config.yaml
num_hidden_layers: 10
hidden_size: 192
n_experts: 64
experts_per_token: 6
d_expert: 64
d_shared_expert: 0
hidden_act: "squared_relu"
moe_layers: [1, 2, 3, 4, 5, 6, 7, 8, 9]
router_score: "softmax"
normalize_top_k: true
routed_scale: 1.0
balance_loss: 0.00211
balance_bias: false
router_bias: true
init_std_router: 0.0162
lr_router: 0.000799
vocab_size: 10199
norm: "rmsnorm"
norm_eps: 1e-06
tie_word_embeddings: "early"
optimizer: "soap_variant"
learning_rate: 0.00413
beta1: 0.95
beta2: 0.95
batch_tokens: [65536, 131072, 196608]
max_seq_len: 1024
train_tokens: 733600000
max_steps: 5726
dataset: "wikipedia_en"
Below are experts of layer 5 (counted from 0) of a mixture-of-experts language model. Rows are named router (the router's row for the expert), up (a neuron's input weights, with its number) and show model dimensions 0-191. Each number is 128 + 24 x the weight over its row's rms, rounded and kept within 0 to 255. Numbers have three digits each.
After each expert's rows: "gets" lists some tokens that make up at least twice as much of what it gets as of all text. This comes from a sample of Wikipedia text that the model never trained on. Tokens count by the router's weight.

# expert 5
router:172143131144104167115116126104140118129131138096123143125135092136132170131121097100147076130129116145111088114132130059110099130137143109093136141159124191115164100105111145157102105157097158128127129124136190129092153116101165172122130135113154137149160108128109138124097134118133122126126116100156088142131166111154123148143135108136169104125163109146155146178129144120113117153132160112115182112112132154149151112128128160105148112109124126131165137147139156089137119074108059132154093169117094101129093092163092119140105165142145112112171106111094137144125106146118106127
up0:157137171160163109109103169135137113152119133116167111152110143121069119152151123120126100157096140077115123086124131106185103141133102154109150153138153113127119144170115119113105180160159132122164140145188144125148103164118153153146140144163130158082111122132135139157105127121171107157096129176152092110115141159117173138133124106136131104171116162185110133142125114149142101122112140136128078128148122108110111102159152121137140134161154112102165139167119137088114143097128144154117156116136135153176135142104131128142062083161141134140115117128131144119103137141143116107
up1:171128153090133127123109111124135103122134137110203108140132142104087136128160117096150105173118153123128119117095100153143117129122136105182135066108078126143109161156132161140125111135130114142153117128108133155162131112139153098118171109143156145130100084128152094097127128151161114094133091186112124114146147125076171095143130097171127140125173137102125113176121133116130113167154116138136161088147128144114109131093140130162137137138106144140118148119153112138150112167152133102134170152119132153089102123121125077119123169186129126153133130174095102115138136166112115142
up2:105147161122103115136111137114114160117118127117096162110122130125155109172116170162114094087156087132131049113174104120138159126112150120135079143118087078105092125116127139110120107140116141120122132152098085139129111146113061109118112103103110108187117125150118136139126097144104151109123147136116106126163143134143096118138086090144140143139104167143136146124141152109136169114147137126136117106081114172083117078129171100149118132134133130096058130116145104111137119116110110142131155127120134104121135119114164162104126079118149124119090140100082136134154107159099141142
up3:159122150112102139127152155140106101143141167113182151119147146119141155071129128112066152130115148131116158132147105125158130170100122117133127185117126097163144141097105111157086139130137126069119117127133146078118085148140176108107114102121110133111130078148121152100094158098088087138139105135134132097134170192181161095106144122099065103156138125099113140096145131142114117120105136160153140142148094108147162166139128156108154145141148113103110111154156129127124125111112131142121098102118141128127116116109118171104153121114123126085122130085164101137124123150121125123
gets: " ", "0", ":", "1", "2", "3"

# expert 53
router:138114099080117091072152118139131178120155144116121148154092133104096115143097108151123130059134124149124152134130128185133130149129106129131111139130118165117109129142147103119102131172164153154127120130128115131117065129107126132106140116099123127143189133091131107119148097078091132144151143134151182115133135137145149165103132124127134143135124086123096095106117119131109104146159110113177172153160099109141090119099163113136114112134159132148115140078144123154140114109171129133146137071134149141149096140125088159152092129161130085110134155143150097100136096121127123183
up4:128135103128073158124118106174113117156120123117131136148115121134122116133158120163167133122095130114120160141105124130111138158114087172175149166145122137161131140150124159122062177152115117138114146121116100117131107054138090113098112088132133105112157120133142109138143159115125162143139183094144088113120099128106087118123102098132125120109133145173131175136154126128124075101091120124148131139104123153133127112146169137148132094145153146123080183126155134091150097111159122147128124153127120150097127138157091113141153187143152127130153152123109166161102169128093129124
up5:154128137186125116113165147121112166089104117100112140130150076126151151143128132078095123131118173166123157120091127124161143160167115140144149116088129164105122125096094131125142163125082093095131093112113102130073150152121159136161120133140171152125135169122130108154134129143135129148144136104169129116146136111127158154109155125156131111141128124125121076141142136101132096059112157069120119110116172167115128090123077157148126131127104089098145105139158152126119094102116126147126125152107096101096148132104128139135154118116101122120134157129145136112058118142157155125
up6:142136112168103141139191109129092164125138137109083162074134077103132137089118130099092097135114144119085135138133155103118156109106132123099148113170129125145117154137127091135115123126101125091161084134114142150126129162153135141098114132138162162102132127157098105146123142137149159099119120103126137148156177199108120106089152118101168123092087116173129129128143150084104118096131117085089142128116128128151150060127093119101113141128128157094116142114125110130120113118146145108139091134098100118158144145147081104151139119125119112110143164145140120151069155118126132131
up7:126142175118168119130160082161123151136140149131110101090108138140110163118142114125146193144095102128158095124102151139116128115114139125109150123113153153127129116134121095119113103105137156120147116144150136130121111209169118118134125136137170155112074093143152141084106103143100118097112139190115123122137121148142076084097162112113115132152126141138115137115125150086118156159088134136143145159134185123112125153108132166131153136179118140148151139139096135148137132133110103133127109147149162115130084149122136094094091101089097115114082109121123113095101111140147075160
gets: " S", " H", " T", " L", " P", " K"

# expert 4
router:177162128192134176103139114086128140131091138101119126105114113103174162145155131125141109174158120166126133136099096117088137090063149125108115091138150140113123167128120171137141138157106125146138148117119140111121153187124114143084116160092130140115162172132111103138111163129135184113111141105136149107103141124153086152184163133115139090140132127122101170153154159101127092104135123094121129144148112169131119171150131173130098129107145139087156126121133139154131124148117125122151121184094151123125143109146133140144130134128155110120146111118123171128114124109084115135
up0:094147161125154115093138165147121161151128179141161150167118131138106120106111115117145134139125157091148133159153150116170110132110129126131090163157103137132142138100113157140084123145153141138143121151117090129135147127167184138135115131127077109150153113085118127156098163119173146097129138109136100163144137120109120141125100138125135110156145077090083081130137174122095110148138135132136141113120106111162188117126152103168110108148119086143119087075129109122056119126117135095096134141138140130081120097138119101189142092153126128118135150108158158128110112130120125134
up1:120133104107141149135140084146089122115161132126058072187153133087166150105110115072161151129129155102129168164153104139121147123128157145117122158126133129127141130086116119123096118122148113108160098102144137126145109152101135140124131126097122105086107103094123137136120114082088086127200096155155169139192148132158153150102127120143147131115124131136125102145101151102139142129122129102121126133138131159102152122130134108128146141135111154122110086120130088154160115112119124136144144125094168159160128152160113152129173076152128114132116166109154121145134136136127192109
up2:106120163119165145085131138130120187131119129176122075136125098142143127111166097095118150150104125129126171130136164142132123112153147111127145108153105138113096151150146131113121154101155146106151102129125108101119103128159153114114106115138132153106114115134127145141131116138186085123167168154113131125132111072134096112130148119132149176128092150077129148118170107131150126110179115119109137105047116119158154109103161141148152116102173125134095109150112085145119140144124143100129130140138163173142153148123163152180159153166107124118112128129095159121163135102123163095
up3:134130104112173130161118140116119148159130157125094099172129163131128143129137142151131138134120150094140171136105100144172140105135160078153104108135160149154100092158141165140168126121119105144146102087114119112195104119123135125138117123128153171133099119116196079183111120091134115112141140116128167117135122108154105154176134161093140098132130119103139078127120112182165117132094108143118131127115154124097180142117156167133112125082117137134120112165118141141126146131125128137130134111127117137110048130153169162144100154130129130110132154130106131154090145146144138158
gets: "20", "0", "19", "1", "2", "3"

# expert 36
router:110101142159095122157102120098088102137148139106103167162128122155119153117144132147151097152101166151155092154105123101129106112159166121164117133136145107101134097155105179140177134159149095121129101129149121133160137157117137165158119166161118127130132125141107139132098145147135139093093106113165143166119136134111145097139136139143130129104122071117156132092119142108115160115128136150135164087123181141086132136149193129129138142085119125134144143119095184116128117123142095098109144178097116112127094110092095102160143183138108121155111098136119111134144138084117082140
up4:132135127115150132141111130152109115159148137135118114106125118148143132108080143145162100120120134147109140160098145145088119133116153149103140141115153127133146144087122167147173094109091097128179152153182088158142114109120127125125143117143151158104098158172157136127178114135123119139175125185106086114121101131082128110142143119082156090162082158102122120122127150105139153128094136146132145092141118062156146102109114121123104139137114099146156125167157153132094168128178150094156121139106129103120110140118079128169097116135164118122127125104122120082126162119161098139
up5:151161143105125136119114102071133142127129148148160118114137152138108133149148089128144156187145147123116128087114126118169122105135120132146087185112119079173128124124118119124142136111162105168126143095144106109137153170149074136091148140142113159146186088136152069132135141141100145106114140123113201134135137143116144077135120096135142167103139128117127133133075107135093160134119144170151127138113122117120120166131091172108143121145161124114132124100162118143118117135115139137109144151151145154129113103102092156090126139183120098137144125153150085109115096129135094090
up6:112148175124151148159109167181102121099134097152114148131121124159095149112119086141160140155111123135194107119147181147100164139121105147137148148138132164169067121108161113125139140136122099168129117139140139158140146113100128107138124123158143143131113151145115156156152130155151093136145097135140124126123135083118152108093119105157122160128182123148121091139136114151154110088099125172168153081122124089122119170139123140127141114168145126163162139126145145129115161162163062166093079107122120099106091134130126128131134132147091098129121134112121142153120157110144136102
up7:121120153140112161127164161116115116139178126127159132113156111183137136109138051115156144137116161150103151143093142141108149202154147106170117065120129133143146135125161115149112116096140149134131115108149140127120108171122130093116139145130114143148115191140161140151128127137120170123133104129157104175096118142117122188113097160129161139113148113129165114163119137141132136126093086113144137116105160135138093130119173128126123097123093158146100124136106128129124088147103068133155142123106132135168116137130114092121112102143157119125136129147205123133144098094129107137
gets: " by", "|", "-", " known", " also", " United"

# expert 47
router:111151152117116114100131111139101129112109168186138163126105119099134139115117150093106134081133126170118166175102136069166133157153069099130082169138105113098083095136111108123116113163140142134141115089130129114142130116121102114114142110125135171114090154164106136096110147112141121154123150103117121084161148107133103138114142127121116170077094154146166119135164102146081105124117128148125137161119103132111122129146104099118129074134113152137143136135120099097125075127088128115143084158090132154157097101126122083125143153152117122146086124142104082118153124119131138132
up0:122136141120119122129130181117149150114130116112131121126105138131131169094104119128118129141091121121172120084143112142120101150158095121107094163113137096129164078113128142158121100132119105149152132150093156114124119166094139104110139149134134156120103092146110138115109115160079152138134113123077112120194117127137156129152111138096176151102128131114140117157133181104124144161111134114121037158109124168146138135110118140142126160180140137105146108155134112093154141088097107103191091094132138079108132105159177158139159120137126120126161122139166138142108144138135116125
up1:151143142138125152105140106136158118092133153138143122145120151135161161121137075125076136125152118128132113131148109115081117122120137071089101099130139171133115128125142119127139123152117129120091119144104097123106094133118179128110096101094176123124116162129117107163101077130105095134128097181138069137164142139157160128103101145073154111083153131098141144140115114114133140089122109106117152153104144141137113117102123120140097168091142089136097113136098139139109069112129126115137103134096124132129128156109145130109115129101169130120133141062073158149088086106094145124
up2:131104127102076105123150150134099103113167112109126131102130098140106165084128110133175112136125106117115166130124085096145130172131127107110151116121176149143105121111132132137158136121139121129151092146128145109128160112112096162150149102194158100114116120135125149117136138090174116119157109123114128120144177152124134123129152122165154113148116152114122126107173133135098157148123152133148130124139102158160100124115184120105148118124127084106111131145083114143041107137095149122154173131080114132109110145146181128155150166113114117098105122184111128113128113119077115166
up3:152142158125133155138152133128107099141111194122174170109107104128117095118120131141107151126143123117156103121120142123183116138137148154074118155128106165136087150113086153120144135132132083102135116160128180134131115110166123116104107158116165121139113151113125153126142166160075101112148121156140137148153109105108136136118129159150100125115120141132097095117117173107144102188105144078152122124165168161113158123141146125135147132107117166117125106112147158176096137127112119079108146113103093144105146112119133167077139137117109127131169177070127113120104140120107097153
gets: " |", "|", " \"", " The", " (", "-"

# expert 57
router:146137150125143125099140119123151146121140167140151115132103132084125131170136144147091161155100121126131148093126128145108159133134085132169106107127108075125107102105114117154068138141145136111150114141124132136119142132196162091159139137121131152120091111171119138107129159150115098155160169119112097154123097139138095074184112064127119161179134103154109164123168127141087102135144165153060143158134091105151154124132122159147121110108117150130120149120163125128102106140121130125119114152130142140148112112089153137105128149119131129131173094118098136105161082110132141099
up0:139141124142144111126121116131118135123117118105139098124124184124166136115151119131120199156125135163110149105148136118168096082118089129140146158112093096156118141142121095129100124110099131132106111160142120133130134109121108116123120121148172093164094189114118147179138122130117091100139174157115166148147097119079115146178149162141101119131073127095092122117131144116123121133133132124119097136148143126138100074088142155100206140117156146122076128152142161145107124156159113111136122152102160132145154124144168136162089099138139113113075135134097128091123129141116128117
up1:181154141196110145118119140139132154082123110117153112132133118114106125115126142113125097146135171075101101113147113073089150102126116132133167078150125133150127121135189127112125157111102082118126119167134131121153140142103109190164141102135134084121115122130116109138148126124134135139128141141103142117131156076098129100128074119180141122123098104081087094146140154136107123112110124121150117129129116079113128140098086131130189153112109128132112104142168145129120115135180088071133131116136149142090121106157143119144167077128096111123105142116114112127143127109137130103
up2:095161129132136172148113124157105103084142040134105112129142132120148143103142131143106149120127143153108130157180139136133127126138127149136162123115094129105095117142103116151110139156082088105086119122095112134138151143160140123120130098120153166119122116142140136088126119117096150137190126170149119127166115134057100122057140111130143144135155165106151089109115078123137122103126124156137070140078150131148139115116117135125121124166159156131146127184106142123119151134123112148096096139148155131119146134149103121140156096103119136117131127108138088151092106108109154085
up3:124167145144139148119118159073128167141124124171090161114114087142124160171124153152142129122115137106171105107103134115141139184120127148089097152155144135122094132161158168132091143136142166142116105089127167113137118135161146136132134110156107102162147104151104181124132126140134168143134132160109094141121120130159085163086125129119164103163183089145123174126119128138114120138126120104134147091083112088151125140131131116122133108124127098137115092171132109121115095103108158087167131081124121160134110112163175138176144141149146107115113122147094089141121134140138101141
gets: " |", " the", ";", "|", " The", "The"

# expert 41
router:151121183171129120152111076076106150166100159078139095150166120123140146152163160129172115150151107154150149148123145117128101130184155156129120118132136109146136126127089105131146146150148104104124124158106112093143164120145110132147129151157104100070124121123118103141133158119147128131143145104112098166090166103080159125134155139144109116092117162071140139137134190108097146131134179140132169122150159180124152118104120142126183130126102108162137141153165131148130088154120144128101125119126150106100132138127161126108150148118119127139159102125167111152137146110124124128
up27:161140128129124107155140116124110063094147114142145122112145179101127144132123146133124178172097127170144166096166161131146092150142123123172128158129135085139092121109129138067080096105118125123116109150125125107138139140138135131159095104136099083143128119154132145122157121119126130098148113130139119146137154173098137139141119121146152149083118106062113084116100131149101109152100110144166105122153178139107138121119110101075138143151109108137098126126101160166160131170148134131136098124116138104162092079129088115128129117132083122126119187112138102114127159114131155103
up28:120131135085156139144142151170132117118131160131136133146145116149160177071123138117148150117123154128144132073161120133116121127170139133127156076157133132149118146155155133093170182113132111132164129108133177093118124146133156142113134131152135137101085154129106116155137114157133127091107099145075139145143139083125075103097144114097137078105143125114172105111156115135158082152150094165132134136161117171130124118115160134135117127163104131095146147156073149147138149154125127129111173134185137153127132114105122185105106148180104138109127138125140101110107142130131113149
up29:136137134137170135147109129120135191157078130102167115152149170155126112137124105099143124069137142129163120125177136175189155069115121103102113125136149149130132128135159120111134124117121109152107121131103126148119130154106144098108114114085104146118120083151113094117082132100138113169149131100160129120103108157094133160128126131142124106120136148139132106104167098118098132127185156103127168106119109123166140077141087109083171121111125115100150156126122134092116124086141098137128090078143155114117114147091142108135141076151129108133130138104167102137147106135128112103
up30:131126122100114115176155131143121134156117076088151141142121111137130113160124126083141156108161104157116118134134115093149082084176097135138116130111089114125138142168173126136137164108129088129126134104153118119144100140145147142163139132184111156112156126117143091161123131116118134068147082113133118116143126108101171142090154148130128062191136094124136094114158126096133105180145110112159128096148080127150132145114109128126157126121156100164140114119106096119134097153171113086141130161117140088103108133154094119124111107100120128131116139081129113114096102158128129144
gets: " was", " is", " a", " were", " are", " first"

# expert 38
router:177127153117144149151122112070093122124078156116138135123109124138200152114140067111146109095146095153125139108139143123087118079092154148108140146130136154107139086101111127158144150125095140149122148165092118127110184107174142144091141143100093155136126171141123127134121139083107132124134132120140130112128154133136128158117144125112166125149131167115113139178114137088155134118141136146105131099084107120173146159099082126113142138087126110122120130159114127161131119136121116127143086146136100079118112087150117112121128150122140112131161135078145165186131115158105156137
up0:099133143150068130117154134135128132130083100149143119119149126133157115093137124138117138127109139108114042156146106092126117154174104150107075146143131105160147175083124124154091134088108170136131154120177155082126130061162112120130103149140126165178127151152121103195108106159123113095103103159135112115148111113110123161130116123110143139082094144107126134173119114137119108111133128112113121131146144172151130112099129147093134136107142118146110127086089101146091148133125137146127143146101111103119124136115123147175105120122149160114090135148146157144113116150118106110
up1:131142111105072147122104148124158142170172139090094138132157135089132141125133136137145148116145102154116134103073118108108097144117145114123126066147120129124141130094115141138118111105157167126123148112140178137093106143152122119105168129129139163101131131102098127123177120123126097109100146139107167154110150100132051131165130150085107111131183104105140103089098119091116144108096105132144156120169131203112120142108142149125149150111130131143128128161081141148114112109123130121131107177143123131154160108104086125156119157132161109113164142146127141157087102133124133166
up2:133132165161122140164174115133108144107129089100129137196129115121098087138130120085135115130101154165142138115108125108123138152122104110119131094121143160132142165116127105139148122112156162158141169098132136110144106101135138145136117129150154113161142134115103093159110113155169094150132165152079152140158152112161146099114079121104122120135108096148144178136099094153134127146105085107114169081106120117144115137107127134141100151107119153161104113117136115121103186159163088164092123129114132145092161126145102194131121120096141118141081134164133176110119115129157120151
up3:135139099177139122092142123126121162136159104116106148126167131178146119132151150090128099139105133124177130102142177137134087143131128125127101129082146186143166129132136159121155157144204110161093164169101128143148150147159105127162130126147114121140171105126121125110130110117090157147166141088112081141122186139173137166136146123167178085115147083119148143155121136119151090141144100128150154104116130125129158121140121129129117137137121116159157117159120101142065139146130138137143126086119111125121107099120137160139113137129151107131075113174156124126133144123126152141
gets: " ", ".", "–", "20", "0", ","

# expert 18
router:151125149107118151127122143117132107131076146139123153121133138073136099153139183145134155129101129159113121105123103145154123121154073135134140109088120128099098091137130113109092157107160136147117093119136141158150147102117155113135105140128130137182095150173113152087095152114138119123168100079099150104149111106164072150122177119158118141138141147152136129115174102150105126091120139149102134151115127143091116112173131100140112069126135117117135155140138137102112084128108110109104147132134091175107106168082149086133116111121101136104155101128159142109147124145151186125
up4:138122129134111097155138140122146131120144159111161163087164132134143159097120154125133119133095144109139154090143134120108118116112109121085144109132092075145115157161096150124167132067136138160160133103125142127133104155095088134097142093147158096103169082119141155104098115118161122119110123158097117160099177134113114097096126156158132137113169109158125168093148151139151142139113124144141114111114118114124133122147142178143139130093165155148126078126179118128117140171124131167133111099127087129135117140127156125081068101153141114102150130137082111167128132135131155178
up5:105141152112172116160125124161124146123108154120109106149129156108116136133154152154158144099119132127138121163170113088100049108111145110156136137152093132114097129158145151107149113129126148120137119109171144111092084091095096128158088086121120101102102117115110147153173137143142108106117109177143155148136121122104145168124114189126144130102103104107154086176133091095112122132121138162127134086144101115104161146123134091170106138153108113100103139107096079159085170125112126098146115163126110122141146115143097140122125094138098112137137166087113093150128135134130138139
up6:095113114129115123164125161168131125141143087115144170090137120136164098116147143163195127153153142130134099165053163084109097129132118125149140161153149109123101123112135150119139137131092118146112176125109104140146123117138126100128109150131111110157147101102132130140165112157142128111115138108106158110112160115073101137142101151116144132116152136116132102109128082197101129128082061145142073126100134142119105158140107127144166102157127127146116159123134161107112143157167090095118106111130152121101170097141097181129130130139131123110119127147134096139130151118109140165
up7:102150124127111105123100142149123160130165077132079166109125089125137138155139101092184110131116139107103108121084133105106168182136117116097123104179127128122134123111172146160124081124118152142148113089135103130116093164100116108119122148119145118147104153131120161132126132119139156126146105144149122153169122148143125120116097093119124167121156094112102195154149061147094191131115098099147114073088110139089111083156123119129135105105123096143103124129119131078093126143107124113121140149125138117140166124153116124151166139124163104118107128135107117106107112161123136131
gets: " |", ",", "|", ";", " that", "),"

# expert 48
router:145106115086139117143114129126108101173105122103161153156122149121147108075192146112084130104122168144116165097107105102136139129139133099098145130095156186123167075131083138162187128105104110127112130124108110125144119137139143138126102175104175123126131125135119091118148160115113133125153121113134108123160146129150128169133158162155154150109109147129137138090102136115121100123107115122149098153132139117100144150098085096123148150136126159143130133165071143125173128120094075109177128111142108152093126106179116097134100137104180115142114147120149104116135140154109122130
up0:179148155145133144156115151130131123117146132115132175136122120145112134068139089136090128171123148163128120102155138136125111152125097148128144164108112158146170109113153113168105101112115113110104146142112137119132144073077143118114138071128130099145137153111159114121128112063136128157135140117153184152126105158129128141104116127108088115161138138118140109108136126133121109153133162150166149110132059111137147103112094087110157153097112148106147119144171150090148111148168135131116081158119118157112117110154171117121126098141091140108080135092122108121081102126175144129
up1:138136145128077159126118116137124159128142112103147113127150077125139144134154164093128111137102129138153146106218122116083114144082107108134158098124117085130120146109122102162144140114113122128065165129070129135114153081084104125114103140124145116117116111130123139109126120095146097112153087165073078108115099122121095100148121116096162140123109130120065150153112122138148116137075093136134124158148140129154157147120102136105133159155135116132107086197130116130144108126120145092125136097150131126143136122164144154134088097125140107118118133115103125146127140143131176119
up2:127136119108144181165109136093121142161144179120156121165116138163145162118154117104090135143153099096118149167126165116086151137165127112123121110142151155114121152115144117128106120133156136138145126135108061144142130129116141106145114145118129135115138126107182143111101130135093113123139195102183134114159119101112162130075102128133149092143164172140141116122123096166165118137135135112104142075099148095156140107124185104116140130150091174089168113114177112130160133147145176150139185150131102122132141134135091106110110128108111128128126121144092114125145154127113120139
up3:139122134157145080118134131110121099151140138122098149126153134145101118149133116140150139140121166153162128133135121146080093100146104109121137121116099109140135145159117163123148120112135091172112129156128133103171114104126061150116098125143091104105080163099121135082128143105168143169178107149123159110127121111156110133112119102138116126146156136164114115133170102119117113091120095143134128112135138150067061111143113156169109156077109142128151134180068092118134143105143118164089125138110134123109097118142167147111118180128147129112092160138101106113130120100100107130
gets: " ", "19", ",", " September", "20", " August"

# expert 6
router:141122089106126081073135122136115181114170135107106103189098142106103104142100112158122144090127135128132124144119131153126112161121117123131125140126135165110134113143111111118117153162172158154122114123140117113166090141086135090110121155111118103126180107074150100110148099107093127120152154135144161111121144127145153157114114128134150136122159088113073094092100150120091116116162092127167174125170128118140084116114149133107122140126140127140112116093146127156121117093162109134126117074153142158099114156131088189141126114165127091107143131139130095108135081105136114141
up4:145160152136108107139133149127119153110161116089095135154138133130126148092174092075154149116106122175110077133107092139149120151102150142120137108142193137116146160121129118130160153149136114136115151111119128116171133150139115128138087168128156137123124130144140156114114162100137095134176139149122142202104112153130177148101113111138115138151119095129144107110107133134159114066102131138119126126141150143139140153143171137165109136127154127075191091115122153113127172092147128128099144160101121133108142109104069102123127089158131142116153111172162114140107127144161131121
up5:136135138166130147125127165097097143130116171118118137101158125136137130127137130124094104111112152122180108127133151135104175109142121130095138149129114130118147161139075139124148107080133108136100124091121152109129151106134135170127088126117165128129141163140148160115147165109068142099155124138142098106165172154111153147119102118123122154131141148124155121182088130163110100161127103129071136138142140082166133108124114125130153163136152162109136145177085148164082107099124118152082135085099109136142151134135106162156168137078099122140105086148110093120130134154118124089
up6:141131135140127142158143120142108148129115140140121119146108103129124111098164151158138098158119054182163141122148094139124148138144136089120159121139123116107102109121165132132107184121148154092111146123073134060095127134115095150148115080139165132116152131146149139103127102179137128104125148116123139139106099101160078107138096143159152115079091099112147141116164143105121150092103129161095128143154127133136103115146178149153140107084146092123100134111148093131123109120152091169096120154129155134071143131105169089121148120108122096118117143101122161131140119132104116113
up7:118141121143123132127099127125111109130092157111103140124123121134137125124143140133128145106117145141130102123134106103079096113160154147100118122127117140164164170145139151146114157128124111099146095120096084136138134143140124187132113133126124116157122146138121121135187116137114153110147128141216120168110111095115100123118179142091110137123144142152136108153107133159140091146129159120114094132147166118116149109164155154116092108106098061138144147143129120112059094117116105166088167147112140106114098146168164116118167100114154122112152104149146104133111086196106148087
gets: " K", " S", " C", " D", " R", " B"

# expert 0
router:096136149108184104148154164080145158135140104139178152119144125096167098141116135083168120077168104093099111115145116105175128129083105146088103116103183116085116138153106101139104143103112125100146162111123152105181153095105121140100135089141157161098150137141098124128128110128114083114160124123097115127141142117167079129140135171098119140145137109109102123108099132097134098136104110123124105107115127101105103166152138094135143121145110117130141120118113100108163092148102114133180116124139114087116128128128095120155117138109150140103123118185096137148113153117143131113
up0:120166143123125127153170129144092109141105132182130159087170126105158156141112173135137091099172133110144126134102132104142096121113106116112086148140110136137152157118155122103109180138121148139156087110118097154122121142078104127131127144130125108122108145117123126130127128136127098135092117150170089116159118107130116145111166139157157140180125147132141154096128152104157118096105098120157109097105112158120099082148180075137122105082104098153146130122114114152112141138133077142143114159136149133119171115153081134097116117109108128093105172079110117111166136160109157163
up1:112135142139126120167114125132128135151143149146182127088125117129151133180152181125158144145186153148117125128114103142146127152108163134117151135143124093150132126158098109117105074098094131114143123131177106135106137171131112122170131146123129147103096033112120150146097162136147130150145129123149175171117120107109097113140157104159103102116159144144156155125146077100117138103127134141156137104111160105105104125159123096161151105115117093161124100087118119141102108115152131150146126110088178130135146125115107052140136106142166130118156148117138138147118136141116107123
up2:109093174131146138153122128142124119122146127133129138168132094122142148167112112123107139136109139120156111190134163127189151112123147104105119123084105101153111158132166124157141160125129071133134157094096135106074148091118099149144128111144124163132129137116143115163114110112117167130105157123193122136118120088094152098154123127136081145132112154094111111094128126124149132110078117154116098128134111077118082127146150114187121101152114155147132089079118153105151171105169164185111147148171151118126127146151121150144127131155101124113126114120149131115119146150148124150
up3:104115189126118116136118146103096163130103136128136122139162095177139123094139110126136125129132127137114134104157149124106118105106069133147114120097113158135125142141080134133067151144142141144090114089122121124159097136139105138142072174155135130158092101116121111180131142136120159126138131106167136135102123126125126140166120182112156104107099099096098118164154071137092120149120157129144146127128143100102167153145123090094134132107136112127125132096093120161124087077100126085120132165120139144117108071128162120157130108123066108125105097137079137108128119142114145130
gets: "e", " of", " In", "In", "–", " there"

# expert 30
router:141118121101135118158137085159146135106142107119122109128105166138138097133116094139123151069162112113140097128128151141165129133104142109115086105129155157112126111162149174128163135124057122144126153134083136110106109145101098136118135127110079120110154149127158150152123137148098093084123133151129103104120115145085141167119125142152152139177170123130157128107074136130153138077147136162128163134139123094110186149123121141113124124107110119176136118113120166141145175131153140113125165091088130140118094154117123105099108103105102116122094129137119094146067078108154120119
up0:145111163116100081127098131102090175128141110095151153147148129128151134141129132142138125132145127130140065175081156126115127143086107145104117131139118141125138123121118114089104137098089072121100151125106082146155175122142135128125133115150128133126145136133109133124113096122118114128149126137200108183139119101111145115131094131124095137157128142102114148136159133137171164186116131071106162128071139141115124149154176129146101150141123128129137111164148132098055113122112111079120174109123120126111175111119128119188136129152141136092117131123140107119105100113152133153
up1:154132120154127146141121061097121095164130123115110137133130109135138102146126127116128102132127087156127111154136114132128166174146137140128140125147142109135153091176115138125179102139173082140151126125058125131154081149109127068127053117142111166128157094143141144134104115152133109129128097106140095111147135128123108092114172137150104125161124150178118146130100098134153177124155115176136162112141119129150113140111104160117086149150094151135144102103106116167126093124161157114148077154091119120164157124102140137094134115122095098109128115102132123124098138143105139136
up2:146137149131165127171128141106147149140160134163125110097165112156127147149127055169141176123083145085105112105118122114117139152104105112152159141143120111119113128117152165108105118117102152130092171124137105089108114122132118097129109152124133152120116161119132144081102127121130112126129169129095154092185150123125139157123122099109124146105159082103130104100122074132144140149166096148125135147098158129140119100181109136115142107095145117120142126109138128152124159099160142128099163130158099141087158105146108092117213132101096126124090109100101136145145122159105133132
up3:132145150154148127157120123107127110125122153126112130088136132103152119155156128120105125141115130111138081105154155139100122116125127093113107131121109137116116134163091102089155167140142133156153091095141164123114101118112104100140111105132115147143159142119096158146102190134118126084121133152184150182120129123101163136131122141146157118100128150117181068150122136091154142104138130131131043168143110122098117085128108114153166104104170119122127108126152103104127130113161153121129140144150114123125109142122156096113116127145128107118073115127105055160065113136111163105
gets: " F", " M", "th", " W", " C", ".S"